Below are experts of layer 4 (counted from 0) of a mixture-of-experts language model. Rows are named router (the router's row for the expert), gate (a neuron's input weights, with its number), up (a neuron's input weights, with its number), down (a neuron's output weights, with its number) and show model dimensions 0-255. Each number is 200 + 30 x the weight over its row's rms, rounded and kept within 0 to 999.
After each expert's rows: a language model's description of what the expert responds to; "gets" lists some tokens that make up at least twice as much of what it gets as of all text. This comes from a sample of Wikipedia text that the model never trained on. Tokens count by the router's weight.

# expert 12
router,257,218,227,200,196,175,244,182,178,218,188,272,212,165,228,150,219,199,202,187,245,182,241,155,198,160,217,147,175,233,226,233,179,201,192,186,233,180,232,147,210,188,181,231,223,166,169,223,178,222,142,224,179,201,230,194,204,195,220,221,184,234,189,240,195,182,203,204,172,181,171,200,181,188,132,168,191,212,162,162,195,180,224,188,176,250,172,206,205,252,178,212,201,180,201,162,210,244,179,201,146,173,198,220,218,167,194,164,207,307,198,204,173,211,204,222,116,193,223,138,213,185,163,182,234,214,181,246,199,198,225,224,181,247,196,212,201,236,229,144,208,170,203,210,200,181,209,215,224,167,230,200,217,239,194,183,222,270,218,213,233,202,185,239,185,201,219,154,185,186,244,191,200,226,184,173,271,172,155,211,210,248,197,214,223,158,124,188,168,281,232,221,145,226,213,291,205,210,178,232,204,189,213,197,194,216,235,256,152,201,189,218,190,199,147,143,206,206,201,178,210,239,214,155,201,241,158,197,192,183,186,206,187,187,242,191,215,241,203,256,205,246,207,243,175,245,218,215,171,173,226,217,152,171,207,187
gate0,238,217,147,217,147,163,226,216,218,230,177,226,208,190,235,205,203,169,243,197,195,254,218,144,232,225,105,183,166,149,167,190,169,228,177,193,227,224,190,194,230,200,203,206,225,260,189,221,196,239,227,235,215,188,202,198,211,217,161,215,241,224,229,257,246,231,217,217,184,248,228,175,204,236,194,225,200,161,197,187,205,198,219,252,223,144,239,159,191,166,183,233,212,209,230,200,170,209,148,198,176,173,182,141,214,220,182,263,197,210,210,169,207,178,198,190,172,201,186,160,148,204,211,236,189,245,232,228,226,217,205,244,210,235,182,252,214,234,280,184,186,199,188,169,188,236,182,230,209,256,171,193,224,135,207,203,235,207,221,249,258,217,198,203,161,174,209,260,217,215,185,187,193,241,236,215,216,235,200,223,186,270,165,210,203,206,184,186,172,180,190,184,220,231,287,184,122,143,201,219,214,193,169,215,168,175,160,177,196,161,163,192,194,213,166,232,191,171,218,175,202,196,178,194,212,178,163,214,206,208,236,137,148,255,203,180,214,242,165,240,182,191,182,186,215,192,219,176,180,190,253,165,266,217,202,224
up0,212,165,243,201,261,205,242,250,185,163,247,207,206,167,201,148,197,265,160,232,213,150,178,233,192,200,243,200,216,197,211,185,212,172,198,190,174,199,193,207,163,200,190,202,143,162,204,181,197,207,183,243,168,205,186,205,200,173,198,164,178,191,179,197,150,172,209,219,250,186,177,227,229,165,191,202,234,213,232,235,178,196,175,179,210,231,203,258,285,234,210,170,203,233,202,177,274,236,270,162,179,202,231,248,187,193,194,177,240,168,162,215,197,203,184,177,215,149,184,229,232,184,186,229,202,158,248,186,155,168,207,158,182,229,219,190,174,150,143,218,145,234,216,227,199,213,212,203,241,142,228,199,180,257,177,254,164,197,174,123,166,250,154,199,201,202,222,186,204,231,161,190,214,174,169,177,191,164,196,169,189,179,215,182,209,172,215,242,198,203,168,234,163,176,127,244,238,233,198,223,229,190,196,188,209,204,220,160,201,252,215,184,217,266,225,195,172,203,196,188,165,185,221,209,266,220,230,194,204,235,212,252,252,194,186,235,210,147,277,152,220,240,152,230,179,185,200,195,213,206,183,190,212,168,184,215
down0,183,143,182,168,237,199,214,215,190,181,163,203,214,220,241,210,223,252,222,186,188,195,207,166,146,176,213,226,207,218,179,183,241,185,140,183,142,237,251,230,207,138,161,217,140,198,167,182,201,214,146,176,136,243,231,172,199,193,219,225,135,195,194,209,233,230,240,185,233,234,267,177,170,216,190,209,213,224,176,206,173,153,187,242,194,212,154,224,231,251,239,218,202,252,102,262,183,188,190,208,173,158,240,226,171,244,248,202,181,149,176,118,240,209,190,198,187,187,173,203,189,188,225,231,186,238,186,193,198,170,194,247,154,222,214,134,180,208,185,169,177,207,203,211,166,168,164,164,235,219,204,184,234,194,227,181,187,210,211,126,156,220,210,157,170,178,202,197,207,210,164,192,181,201,212,216,200,244,230,179,204,193,192,243,226,188,167,211,175,207,249,208,197,163,186,240,197,200,179,202,173,193,190,159,209,196,186,204,226,177,212,225,242,181,198,196,207,243,180,220,205,262,173,200,203,235,210,163,164,182,200,204,181,276,156,107,239,245,228,211,176,228,197,216,170,178,222,171,236,238,223,198,193,201,195,221
Description: Table row ends. Closing pipes ending table rows, markdown separator rows, and taxonomy infobox labels such as Phylum and Animalia, mostly in filmographies and stats tables.
gets: "|", "was ", " ", ")", "(", "and "

# expert 15
router,225,234,213,230,245,155,249,216,147,202,183,251,144,215,190,149,199,131,183,215,188,223,202,136,225,208,156,201,139,240,163,162,223,190,212,179,204,194,224,204,172,222,187,253,191,164,223,202,173,220,187,246,247,246,240,178,192,243,194,188,173,230,199,257,205,219,189,242,190,195,187,222,205,209,197,213,178,198,227,161,227,193,203,215,203,160,203,188,188,210,205,248,206,185,211,129,159,215,159,185,204,238,186,205,276,191,206,191,179,210,199,223,201,148,192,178,103,232,177,190,230,155,188,215,169,201,211,184,234,183,193,173,202,251,155,213,218,210,209,177,188,202,208,104,199,199,205,246,196,210,191,189,187,195,219,176,206,209,224,198,215,191,202,197,247,214,223,220,211,168,151,217,289,242,191,218,221,210,203,178,206,256,184,175,197,195,132,163,170,209,190,199,133,210,227,236,210,213,163,224,195,172,190,209,181,232,237,238,215,184,223,188,206,167,155,177,173,207,191,131,176,221,179,237,185,210,158,177,172,176,206,185,160,187,177,260,204,225,199,231,202,179,234,217,244,147,263,131,182,203,254,256,235,202,167,226
gate0,177,197,204,232,177,210,187,171,204,202,144,185,184,186,254,194,216,199,155,169,241,200,271,190,177,212,201,195,174,168,179,222,248,198,183,211,218,192,207,219,186,204,209,249,225,183,215,232,230,175,187,185,234,222,197,275,245,228,244,206,214,181,160,235,207,209,255,217,161,209,179,230,241,173,130,197,204,193,195,167,262,196,166,172,213,232,221,196,189,194,187,148,164,164,158,278,157,164,180,208,214,189,192,201,191,223,155,210,222,200,177,243,135,197,257,159,193,148,187,164,201,220,204,174,200,238,269,182,235,189,196,192,194,241,167,225,163,233,231,248,192,164,207,193,218,202,183,209,161,236,221,240,212,230,242,238,231,195,270,217,171,184,153,214,177,200,166,121,208,237,141,180,194,169,168,196,253,245,201,213,226,225,206,167,175,162,159,217,206,196,206,235,184,182,189,200,200,189,208,202,184,186,168,258,253,248,156,279,238,206,208,195,166,205,183,252,211,276,231,200,236,229,169,181,212,208,232,222,192,211,227,201,212,253,208,167,182,230,176,183,151,188,198,187,213,213,174,238,219,193,254,185,238,169,189,210
up0,187,240,248,148,248,178,188,244,248,198,188,212,224,197,234,222,217,200,193,193,173,210,203,162,213,251,191,227,146,138,205,192,155,185,208,181,156,190,235,205,154,215,133,185,196,189,179,130,227,189,236,228,167,229,264,212,178,206,185,228,186,185,187,214,209,192,159,207,244,184,232,209,210,186,187,188,209,234,213,182,195,199,227,247,163,182,210,217,194,242,254,206,170,212,185,188,172,220,182,161,189,230,209,164,192,187,211,220,163,190,176,202,217,204,214,189,237,176,187,207,187,185,198,141,239,144,124,217,226,215,229,239,205,175,196,164,184,159,202,194,216,179,233,227,204,194,143,241,198,158,195,159,180,184,243,232,165,211,220,242,216,308,187,179,169,224,201,190,202,184,187,181,232,231,282,190,197,188,211,197,201,129,239,191,207,150,190,198,221,168,191,213,222,264,229,184,206,226,235,101,243,233,186,179,212,196,216,224,153,208,205,213,187,194,159,122,213,169,183,193,216,211,229,233,243,242,197,206,202,208,194,205,155,216,254,180,170,229,230,196,185,257,190,195,220,201,268,269,208,213,254,237,205,191,203,213
down0,196,230,258,210,190,187,170,158,202,185,177,262,154,168,193,216,260,181,185,203,224,188,176,202,148,205,238,233,201,180,213,139,198,198,215,199,199,193,207,175,229,203,202,221,149,162,137,200,257,200,213,229,178,197,204,190,220,243,227,179,211,188,179,177,176,231,180,154,180,169,222,250,170,188,230,246,220,254,176,196,181,202,199,208,229,224,217,209,219,178,195,225,182,194,166,125,181,189,221,186,189,242,209,174,235,203,210,208,162,171,208,218,178,202,189,208,150,186,187,188,238,208,228,253,171,151,201,209,215,233,208,224,199,199,205,189,228,154,182,178,134,223,229,185,191,236,194,180,255,170,194,148,232,192,215,197,243,190,266,193,215,215,259,165,245,185,193,221,182,219,163,205,180,198,207,131,179,195,236,161,169,171,217,204,264,194,218,209,220,221,152,218,196,171,212,273,176,216,206,234,255,227,202,196,247,180,215,180,245,152,190,217,320,178,221,172,216,207,176,187,198,227,232,238,244,223,172,188,149,211,200,178,155,222,211,213,196,154,231,193,218,232,194,182,256,136,245,232,182,168,192,236,270,179,145,196
Description: Prepositions in statistics. Of, to, than, at and numbers or punctuation in census, election and coordinate text, e.g. made up of individuals, 66,198, minute marks.
gets: "of ", ",", ".", "to ", "as ", "from "

# expert 10
router,210,186,213,166,200,147,230,203,145,213,211,240,168,218,183,216,220,225,201,195,191,213,207,213,201,221,228,254,128,191,170,205,175,206,152,156,219,155,175,169,223,224,159,271,207,159,251,224,186,267,207,232,142,175,207,159,227,197,208,179,231,218,195,156,219,241,191,200,216,222,172,168,186,185,197,141,222,214,172,203,183,232,218,214,215,204,236,232,178,162,198,208,185,170,182,205,225,199,190,217,163,221,177,169,260,214,241,241,189,163,226,220,165,163,239,160,121,210,210,179,187,171,153,176,189,211,245,197,197,163,231,221,204,195,197,186,195,223,237,172,198,224,208,204,203,190,170,228,205,160,235,232,201,191,210,153,254,257,190,249,262,164,207,229,206,189,216,212,224,239,158,196,255,258,195,139,148,217,151,167,218,222,175,227,193,178,175,173,184,222,178,135,180,240,156,303,160,216,217,194,191,212,177,220,177,208,216,255,225,204,160,205,189,165,172,248,209,265,220,229,141,195,202,167,173,213,191,209,189,238,197,199,211,213,170,212,231,207,233,205,228,210,194,178,166,145,221,227,218,192,242,144,197,192,159,206
gate0,169,230,212,169,181,163,152,233,242,170,234,199,137,181,225,169,211,160,209,208,201,175,197,185,209,155,196,221,160,193,185,143,217,244,160,200,188,205,192,171,216,166,176,158,163,199,167,229,177,198,163,207,224,211,245,166,176,183,158,173,227,233,216,213,216,201,221,193,198,180,197,218,246,192,154,237,254,210,166,161,239,214,187,223,203,184,237,208,207,193,188,174,196,189,229,160,169,193,173,202,196,226,178,180,216,217,195,186,162,234,217,201,227,178,206,222,200,194,240,174,185,149,191,203,193,187,168,174,197,233,172,241,231,275,203,190,199,145,236,193,225,225,207,185,205,170,210,210,266,184,211,169,251,234,235,218,190,199,244,220,152,225,222,195,236,129,243,214,193,155,225,241,163,177,223,169,217,203,196,219,207,245,208,229,199,218,215,163,160,226,132,197,166,166,243,197,133,194,202,203,187,220,193,231,215,187,259,199,212,249,194,183,170,276,118,175,236,199,203,153,204,220,215,164,174,180,210,195,177,202,219,148,228,261,186,214,220,277,227,196,204,236,139,260,297,181,145,179,235,236,170,187,179,186,207,221
up0,146,216,198,177,157,182,166,198,238,191,263,181,147,136,194,199,243,236,144,231,233,180,240,207,161,196,189,210,220,182,193,218,146,175,169,235,222,168,291,221,213,191,213,161,203,179,199,183,209,208,146,252,224,163,228,181,137,192,203,258,214,193,172,192,240,199,236,196,248,225,173,180,197,129,209,178,221,155,197,188,222,176,191,184,236,192,238,212,249,195,180,270,183,219,232,196,194,190,156,228,247,204,191,193,198,214,149,205,205,196,154,257,178,213,193,258,247,191,206,155,195,189,227,215,213,200,216,224,232,225,185,227,219,163,190,139,160,182,206,160,195,215,218,170,194,211,128,209,230,203,181,183,213,184,222,188,192,192,276,153,203,181,208,201,201,155,176,254,178,271,233,220,168,192,188,176,188,203,264,183,190,225,211,231,190,169,222,217,172,168,161,194,147,165,202,169,144,174,198,188,211,202,182,182,212,239,224,199,169,231,178,212,200,252,189,227,219,228,258,156,225,194,168,170,218,190,157,208,235,219,201,207,179,159,240,210,227,175,171,159,242,177,229,231,217,188,141,203,203,255,200,198,247,202,190,204
down0,206,227,235,222,203,145,193,190,182,209,141,192,189,245,211,180,234,166,227,182,207,186,223,198,166,155,154,217,166,179,179,181,207,181,221,209,192,198,153,117,192,225,207,127,159,212,203,205,229,201,229,164,114,181,184,192,178,204,231,216,206,206,200,193,228,199,232,178,213,184,202,183,177,192,183,174,230,170,219,230,174,246,254,205,199,216,185,239,212,159,175,213,191,193,207,192,207,225,201,201,169,166,217,173,182,190,180,230,153,225,183,245,203,207,175,232,231,217,185,230,169,138,211,216,180,186,220,230,211,196,226,209,153,222,252,179,234,229,124,162,187,194,200,218,198,170,217,230,201,187,235,236,167,221,227,214,247,195,227,197,223,173,207,177,189,168,173,255,142,160,88,192,233,262,196,197,140,187,221,192,236,220,253,197,191,201,136,144,206,168,149,177,180,231,202,224,196,198,213,191,179,157,221,212,180,189,227,228,231,196,212,142,200,226,190,236,191,245,193,186,161,216,218,179,179,186,202,197,217,277,193,179,229,294,197,164,258,198,176,133,228,187,200,226,139,217,139,185,184,202,171,181,231,206,160,212
Description: Years and in. The first three digits of years, like 201, 199, 196, and the preposition in before dates, in biographies and histories.
gets: "in ", "201", "200", "202", "199", "198"

# expert 14
router,196,175,228,205,201,118,227,225,173,289,198,255,272,178,214,161,168,178,157,183,177,171,213,207,225,223,195,222,192,240,160,177,159,221,167,224,245,145,174,151,206,197,187,204,238,140,229,234,226,225,201,262,200,148,291,193,224,208,234,127,223,205,200,255,202,252,136,244,201,202,209,172,205,172,188,189,234,202,156,184,214,201,186,211,202,242,190,189,202,252,250,228,206,170,190,179,201,173,190,208,173,250,187,196,265,203,218,202,166,227,216,189,153,166,231,229,161,256,195,158,149,196,198,203,214,181,225,214,229,182,197,221,194,203,186,168,259,210,221,229,185,193,232,184,220,165,203,222,164,180,230,175,180,195,227,165,195,228,204,171,160,206,208,238,182,212,223,161,206,252,185,209,224,257,162,187,215,175,150,204,141,212,194,227,245,218,193,197,158,190,175,200,192,202,180,263,173,153,151,180,186,257,159,223,207,196,196,209,175,174,226,223,160,167,207,165,179,178,186,224,178,226,207,185,213,195,202,211,225,189,199,174,216,244,221,176,243,165,234,207,194,225,243,222,125,211,201,221,249,188,221,231,208,173,202,187
gate0,187,159,157,207,211,206,205,203,198,142,219,256,169,168,254,237,209,178,151,181,210,202,227,198,158,208,198,220,242,203,209,180,214,156,205,215,181,208,231,201,219,149,227,209,227,206,216,227,219,197,157,222,237,205,175,146,202,201,207,169,204,246,211,214,182,229,233,154,273,189,209,188,209,201,134,198,172,225,166,201,210,173,193,190,209,209,228,158,193,191,164,216,177,152,178,187,165,216,255,182,239,210,112,201,193,188,196,237,162,213,206,201,209,161,240,229,176,205,199,212,212,184,217,264,195,172,207,216,154,209,201,176,225,202,163,220,226,235,182,225,147,127,183,156,230,131,200,188,194,226,214,190,272,180,165,220,179,213,254,186,187,173,156,215,221,204,94,234,166,237,173,181,240,182,240,186,161,244,155,215,202,224,192,195,234,229,180,229,198,191,242,213,181,197,226,199,179,212,177,173,179,165,189,147,205,203,204,245,206,222,236,222,212,187,187,282,170,211,213,150,167,203,169,191,198,229,188,240,221,272,249,207,191,191,169,233,214,190,225,267,216,207,187,237,255,226,180,205,211,219,243,202,216,114,202,203
up0,170,170,171,239,231,198,207,223,184,200,232,226,204,189,210,200,190,226,155,227,167,195,260,170,218,194,230,232,211,200,227,183,211,188,156,187,199,171,237,213,173,188,205,203,201,177,192,232,211,192,230,240,256,176,203,191,240,223,170,181,148,240,174,206,157,222,220,146,255,181,208,187,195,222,149,162,143,221,182,204,242,153,169,153,278,216,237,216,222,230,195,244,203,148,188,133,177,220,162,164,200,269,199,188,180,152,206,204,214,197,248,124,248,145,188,216,184,216,163,227,175,226,201,212,212,150,223,236,187,190,225,212,204,189,214,198,205,238,173,197,194,179,206,189,229,173,203,192,219,212,219,209,250,222,202,203,206,206,232,198,226,172,185,196,203,238,107,184,153,160,215,246,247,221,220,171,201,227,184,201,143,197,216,202,175,202,172,188,125,200,205,147,176,180,185,188,217,225,168,195,189,208,173,186,140,233,184,196,183,220,209,249,249,156,207,222,222,194,222,201,158,208,167,179,222,197,214,250,252,232,257,188,213,188,222,208,211,195,228,171,294,216,257,207,259,202,227,214,182,245,250,213,235,131,199,199
down0,200,205,187,192,187,193,189,186,187,189,243,183,241,239,177,219,185,187,255,162,157,244,230,217,179,157,153,219,219,158,172,173,224,196,242,155,176,216,223,154,179,222,235,162,190,232,152,226,184,179,151,211,208,228,209,210,105,229,185,178,167,217,203,180,190,222,181,197,205,149,152,124,215,206,194,148,196,200,210,180,201,212,242,238,202,174,251,168,139,198,194,210,212,226,271,172,241,234,212,207,197,180,198,201,218,226,158,155,231,163,208,213,192,146,209,149,258,176,198,236,209,222,187,242,241,182,183,205,207,210,184,165,240,215,163,189,194,217,216,144,128,199,159,216,167,191,147,211,200,268,240,173,235,239,202,209,188,162,261,146,254,199,166,180,226,198,196,177,172,222,196,203,184,227,159,242,171,197,192,187,191,187,223,238,147,191,196,142,207,159,233,234,163,161,228,154,184,157,211,230,178,180,213,198,191,202,187,187,170,216,185,223,185,187,191,169,244,166,236,177,197,152,247,183,217,166,160,212,194,188,217,282,161,185,248,224,226,203,199,162,222,193,178,195,199,223,157,204,202,204,211,170,242,149,209,194
Description: Line breaks in lists. Newline tokens ending list items and table rows, especially after names in bulleted lists like alumni, species, or See also.
gets: "\n", "\n\n", ", ", ". ", "was ", "and "

# expert 0
router,234,163,164,180,182,195,208,208,155,251,149,163,227,177,176,178,189,169,197,197,168,237,199,227,226,249,172,163,189,253,206,188,204,229,190,179,210,201,214,188,190,221,236,191,183,176,156,202,203,186,125,191,146,189,235,175,211,205,190,189,177,217,230,200,199,202,135,202,223,246,147,183,184,191,172,143,221,239,163,177,228,254,231,210,185,187,201,194,192,184,222,163,193,166,187,192,236,233,164,167,186,185,265,163,212,200,206,184,189,207,203,125,212,199,206,172,115,238,201,181,203,205,195,199,195,218,235,217,202,255,253,203,148,184,190,212,213,213,225,181,206,212,218,153,169,151,249,161,193,206,195,152,157,234,217,195,216,253,226,245,317,244,162,182,156,188,210,160,236,214,212,204,243,213,211,227,199,203,135,211,201,231,221,228,194,168,207,154,195,203,224,259,181,229,235,262,177,220,145,242,219,150,191,211,164,168,226,209,228,203,210,260,226,229,114,218,219,211,196,157,199,223,211,159,164,214,192,168,212,211,214,242,189,203,200,194,182,189,207,199,184,191,219,188,163,158,187,206,263,197,204,245,244,167,194,196
gate0,203,150,190,177,175,189,221,177,202,196,192,216,229,221,186,182,244,233,152,190,226,242,275,174,210,194,261,211,163,232,212,193,221,151,163,185,184,240,180,259,145,183,231,218,197,199,212,205,211,193,205,229,206,201,190,212,181,172,130,183,252,181,218,193,188,184,160,215,210,220,157,176,209,214,134,221,228,184,246,234,209,208,172,203,244,223,222,194,198,214,169,199,197,186,247,260,219,218,246,176,208,224,200,177,172,173,149,161,197,187,158,272,138,185,183,173,191,206,218,149,242,227,197,176,228,216,215,156,194,161,205,200,226,210,213,178,149,159,238,203,147,215,168,147,247,195,196,188,143,136,208,212,192,198,232,211,172,186,202,211,191,159,174,225,151,139,191,162,256,209,193,263,168,200,185,171,207,238,202,169,152,218,224,156,208,217,258,216,200,253,219,232,182,209,219,174,199,199,165,174,223,176,222,222,193,214,247,211,186,222,221,218,153,198,187,227,189,246,268,217,175,288,240,205,218,203,175,181,226,169,208,190,221,214,178,155,236,138,267,186,193,212,188,205,190,279,203,193,223,217,178,183,213,233,180,203
up0,199,223,224,177,204,180,162,170,193,210,187,173,204,228,204,249,209,151,228,149,165,217,235,185,198,200,216,218,188,202,208,185,128,170,237,116,239,190,205,223,229,209,172,220,197,261,233,231,200,184,227,215,232,169,223,213,246,176,187,145,206,129,124,204,214,128,214,154,216,164,237,271,198,200,148,148,182,191,190,146,218,215,222,241,219,206,140,253,176,230,223,182,235,226,170,224,222,214,234,205,227,177,232,168,220,239,205,175,167,208,221,190,224,183,218,209,217,237,247,176,231,266,220,245,180,152,199,263,222,173,216,213,258,182,245,157,160,221,142,171,218,173,188,227,168,220,194,228,189,141,187,169,210,221,194,206,183,175,196,126,204,236,184,188,240,229,206,195,208,231,200,205,256,194,225,195,197,211,259,212,186,186,162,220,193,227,187,213,192,226,198,162,170,180,183,209,191,182,182,209,181,244,203,148,282,253,200,183,200,232,238,205,211,165,212,159,206,201,258,225,253,173,221,173,216,197,203,183,225,195,170,197,214,205,211,199,186,246,189,197,217,181,230,171,211,183,194,215,194,235,208,169,244,163,222,157
down0,233,253,186,207,203,164,150,221,233,222,204,214,225,214,217,195,227,198,230,132,163,211,202,160,271,192,180,267,210,233,219,172,241,204,185,165,238,232,203,220,164,167,180,193,157,147,204,224,199,160,215,228,187,147,220,197,228,202,204,138,221,221,180,230,221,180,210,218,134,226,229,188,226,199,153,170,198,158,174,177,225,229,216,179,244,184,176,245,192,232,209,174,239,207,196,158,173,192,167,158,238,217,194,207,176,206,237,192,211,225,255,245,197,225,158,218,262,190,151,184,157,200,242,216,181,138,216,151,263,257,233,199,260,177,167,203,233,221,173,126,230,143,207,243,203,193,241,170,214,179,206,208,188,217,142,230,195,205,254,219,176,189,201,203,207,232,187,205,174,241,215,225,212,180,175,220,212,174,182,214,173,206,193,215,170,217,193,179,178,213,220,211,201,214,245,154,188,195,167,185,220,219,208,225,242,234,170,153,197,272,187,169,301,123,208,193,199,207,179,168,214,204,206,171,189,224,246,178,225,173,248,181,211,208,169,255,196,215,221,202,165,206,213,156,220,186,192,238,229,193,211,181,219,184,246,211
Description: Section headings and labels. Words and numbers in wiki headings, table headers and infobox labels, such as Release history, Location, Result, See also.
gets: " ", "\n\n", "==", "°", ") ", "See "

# expert 1
router,181,199,177,200,215,168,253,241,131,226,185,246,187,207,217,195,179,267,233,183,209,149,163,242,252,213,185,182,151,253,191,194,184,150,170,171,222,217,169,232,182,263,218,201,211,183,190,210,207,235,153,228,207,203,219,193,180,243,173,173,233,193,184,267,233,242,204,191,206,192,208,167,221,162,181,165,254,205,149,176,211,214,145,182,176,242,196,181,230,240,197,176,200,241,191,182,171,215,214,226,205,240,173,206,199,214,192,217,233,258,245,195,154,185,191,193,115,192,234,218,199,146,180,186,252,175,220,213,184,189,223,155,145,202,188,207,230,192,232,208,147,185,216,192,272,177,212,198,158,189,203,197,217,178,192,194,249,202,162,165,247,187,188,170,167,221,249,216,230,234,219,229,202,207,225,158,179,225,196,213,206,233,223,186,187,231,191,194,167,210,215,174,174,192,264,288,174,210,129,224,129,188,219,187,239,241,198,191,160,210,220,201,161,218,173,228,218,245,235,170,158,220,215,189,143,186,165,160,182,184,194,194,220,196,186,211,248,230,181,233,188,186,263,231,226,197,182,161,214,192,185,156,200,180,137,208
gate0,255,227,238,235,188,177,206,172,200,226,193,232,268,255,206,250,238,185,211,157,192,195,187,205,181,199,244,223,201,242,256,246,225,219,185,197,236,208,256,183,175,201,217,215,245,217,171,213,159,216,230,236,218,155,174,222,145,145,232,209,233,188,244,183,165,180,249,184,210,224,175,177,123,214,152,162,249,172,189,246,182,180,245,145,213,165,262,169,187,209,153,228,221,148,256,215,177,216,211,236,171,188,211,262,154,213,185,206,219,190,206,213,198,196,181,206,167,184,216,172,191,198,201,177,217,185,230,190,218,209,167,170,182,259,228,178,257,223,182,173,145,198,226,204,195,206,202,216,226,132,215,207,215,220,146,178,206,222,175,165,245,176,199,205,224,205,198,196,186,217,210,171,221,187,259,208,165,161,244,139,159,201,188,157,225,222,111,188,186,180,212,198,262,210,206,206,213,188,163,196,145,217,253,184,207,215,215,215,205,132,176,194,185,232,208,195,164,220,228,167,188,226,198,188,139,245,201,152,194,217,162,193,210,149,177,179,226,218,222,200,223,205,203,189,188,220,147,221,186,177,229,243,197,229,226,241
up0,243,171,115,250,183,169,225,201,151,206,211,268,214,191,218,202,251,162,217,155,181,226,166,223,196,213,182,193,160,178,147,204,188,210,221,189,191,261,200,153,170,242,222,246,255,206,208,122,193,192,193,225,219,214,208,175,214,181,218,212,179,219,170,226,194,164,222,199,240,232,151,222,254,239,151,197,217,210,186,227,169,168,215,184,198,182,226,209,192,206,172,214,226,189,242,208,203,224,194,225,195,250,195,184,211,232,166,179,219,167,229,233,209,179,207,191,206,254,210,217,242,152,167,235,186,197,199,172,126,193,148,211,179,211,217,235,187,270,234,135,167,161,186,197,234,241,174,216,180,155,199,207,201,200,162,236,237,172,183,198,210,216,157,241,146,195,223,172,244,164,160,202,206,233,227,187,189,187,212,240,202,206,186,155,162,202,183,187,182,168,286,189,181,175,176,171,208,189,177,202,173,239,246,213,149,179,181,222,204,233,193,192,204,211,176,239,155,162,171,144,164,222,252,203,248,209,137,189,205,216,237,245,164,196,142,232,186,219,168,208,248,228,155,212,219,182,167,215,142,241,208,199,223,214,197,217
down0,191,218,198,196,192,208,184,140,202,147,203,165,214,232,193,185,179,182,208,168,169,257,194,236,195,197,171,178,189,277,195,202,214,215,222,149,257,181,193,182,157,222,191,210,221,141,151,149,249,182,204,223,261,198,210,210,229,197,218,177,222,280,174,212,212,179,189,210,243,219,194,202,237,191,178,158,235,192,214,195,206,210,168,216,248,186,180,172,181,213,211,213,175,203,229,160,216,208,244,203,221,246,204,216,156,206,199,204,160,208,162,262,232,153,246,222,193,176,213,161,257,137,186,239,200,223,239,193,195,216,163,191,248,196,205,244,195,212,159,222,250,234,203,168,198,230,246,209,196,166,212,198,207,241,171,207,149,120,204,188,202,183,204,192,146,187,210,206,204,172,244,238,233,144,172,171,213,179,229,244,124,189,206,149,218,174,182,219,190,192,198,196,266,143,152,196,241,240,211,214,205,214,197,139,211,237,194,175,218,262,168,147,216,214,205,176,198,176,246,156,187,173,207,187,181,160,189,173,233,192,177,207,217,170,208,204,226,148,217,201,179,249,200,236,161,221,217,210,223,157,210,155,192,277,200,160
Description: Sports scores and leagues. Dashes, digits and table cells in sports results and club histories, e.g. score dashes in 2–1, Cup, Premier, League.
gets: "–", "0 ", "-", "2", "1", "3"